config.yaml
routed_scale: 1.0
lr_router: 0.00168
rope_base: 10000.0
lr: 0.00333
schedule: "wsd"
final_lr_fraction: 0.0
Below are experts of layer 8 (counted from 0) of a mixture-of-experts language model. Rows are named router (the router's row for the expert) and show model dimensions 128-255. Each number is 500 + 40 x the weight over its row's rms, rounded and kept within 0 to 999. Numbers have three digits each.
After each expert's rows: "raises" lists some tokens whose logits its average output raises strongly, later layers aside. This comes from a sample of Wikipedia text that the model never trained on.

# expert 24
router:520509519497555516517474549447485584543514518442493461477455497515467446568527491522560551581426481487553501546426434539459534472527475552558454511544500543463537535508481436522485517551497612494466478507536498420462468520450538492470437527538563520485529400518536437532487503428486473520543488522496497569494558482528463491516495552516528532461432575460490539378550534448541484569506
raises: "the ", "a ", "an "

# expert 20
router:510488528478541521547516553475523557514482510443495477463457523553515458541517557503549534470443441461583532600466457521475493450499518528510444514533475531457497519527477457512480518524479558460455460518498493470467473433469554473471455512527520534486531455480523405553483525433456426532532522562509514570508536480528514458489501566508541514465455511464496555458503535434545466529504
raises: "in", "s ", ", ", "-", "i", "up"

# expert 19
router:506456545491552529547502519447534567533498512438499491442470518545522466555563531519560587504480440431559521571477464523473492452496519492515441523559444521436502518515481471537499533498494564477456461525469468451462500440448544472458449496535519535503511491493535417538487537453476427545530527554477529567496533484497526437482457565516537500465484537438501548477509525441548450555518
raises: "s", "r", "g", "p", "m", "res"

# expert 28
router:506471512473540539549512544482492549506495498468480506448432519547513454529564539501579535487456447440579503583520459568459505505452519502491444556520469547440508481537466515480479506483467539478436497519458473514475505397492551488464530567524514533498528524500506385543463505453429452496523508569522511559512540489506534404472483594476547496436446531456516507471472511422572436555484
raises: "and ", "(", "in ", "\"", "["

# expert 26
router:496488541499572505544503547472529570507463505411492508459464519527506450558539549517535526518466439455579528563478443550457451468467507507512460551549477525436497529526462482513459544477497553473467472531475512466484477415460519468473455518537533535497517483494506421558486530463480451522536500561493500590501529480535514461487499576495530502448462538446505543490492503441539458538510
raises: "A", "u", "a ", " ", "e", "p"

# expert 17
router:489469531482541519539511520478556570510473490432499469447451490547514456543526521513550545469448446445581526575497461520464495466476521502529465509556461547447495528526481432558500528511488545478437451536488479454461493469470564468462461490538532530479538464490513409545463510445457442545534534561500513580494516480522502455482487561525540498459467533439483544477504523439537442552528
raises: "st", "in ", "as ", "on ", "n"

# expert 11
router:525478529471545526545508524471508589544505491459486477429457528530520464536536531511539535492463478430577512553470485535479515465492517535523470524535465531456508512527495462511481511509465574479488459527502507432471510447470555491462457511518514556498536463519522421533502542442456444544546538563489508566473538502523522436479463564493540533455453542466501531445493542445546452576512
raises: "(", "G", "| ", "b"

# expert 22
router:486492530481539545536522512457527554499483498451484451452455501540521458515500551512536534510444455486590505566451428544468520468492500523494468520544480552488511518537476452531485497519479555496467439524476477481468499450459536471496438491524516542497513459492540414535448545438456439565543515576496532569505523473558508471488526562485535512482464526454463571430516545430525461535510
raises: "and ", "in ", "G"

# expert 31
router:474497553501488515503530542470503575518532525452523492489464482505491516526459538436508508533469431487596471512423433495478516461478510526595453503482499553518523534535458429508468538557528575492542486515536498453451544483499509524513415495530511524492523488497545449543531490438483426517487512568473466562485541490573488503528453522444540497485493478487411570505532554421504537635487
raises: "S", " ", "and ", "\"", "s", "("

# expert 21
router:544467550516516535513496525412497565526463523448525486442477464540511489567523525505527540472432448454579528513475437543469465474515487549505460516530486516466523553514483463547465518463494527503445491525502501462468532422477537495469491523510543558471517423479533452523475527469472455560519496605465543570508523484543487492501440539488523519474468540485506535426510596462548447520527
raises: " ", "M", "H", "B", "S", "N"

# expert 5
router:507466520499535528531513513481504547526504508439442450454481526550532440561518563521541546472436452449573536547492450545454536460514517468535458502558455542387506511536479452524505501511490561465487459563525492455457512459437514479484468503537513561479529472508545406538483552443474431524530530544498522563472544495545510464498468546501531526451453528461480506456510522454543435552529
raises: ". ", ".", ", ", "; ", "\n", "/"

# expert 30
router:490482539488529502515507535471566545520473496425464446445471489542487451543541540507535538518459438441563518556448437509473491472508522518520408517532453557426522540520494465519484511504493569447421474538482469459465495452472517511474437529512544517458541460509516412562468519447475431508542512545486489575507549469524512451483514553509541506456471533459509549453528524438563441576525
raises: "n", "b", "l", "p", "c", "t"

# expert 13
router:505468515469549513555505513460525542546467475456487475438447510534525471518551503498545555495456468445584538575465456508472527463471531523535470529533461535429511508530483450538485505520487558467475451548500454436469496453457560500449439483546536532508527443515514428516463554463472464538553541565520536557458529494519527456466521541509530534475446491468477542454531544448527426551526
raises: "-", "re", "/", "er"

# expert 1
router:510469532471548505546543508477505564520463509443517469446447525557505457551538508506524547529460468444572532577491476544460514466502495502521441482516458554461517534532511422536499517527470557510462473543500463463446501443469551511463486492538522555502550440473543416552474555471448435533548547541520534585511539522532534444493490558506545493438446559458486544451506541431562445569517
raises: ";", "; ", "/ ", ", "

# expert 29
router:491483509499529526493522575491498574486520480463526486450475502540512463564489568474502499498425436469538520531449426500516516470465507539579473505517478550492533520544443450557479504541526585498509460484519503462470507460487551488492422535503515523462524450462506422540489525464487397529523540567489513591500532466550475494472475509465530478500454547492430554484560548415515481600523
raises: "and ", "d", "p", "s", "D", "L"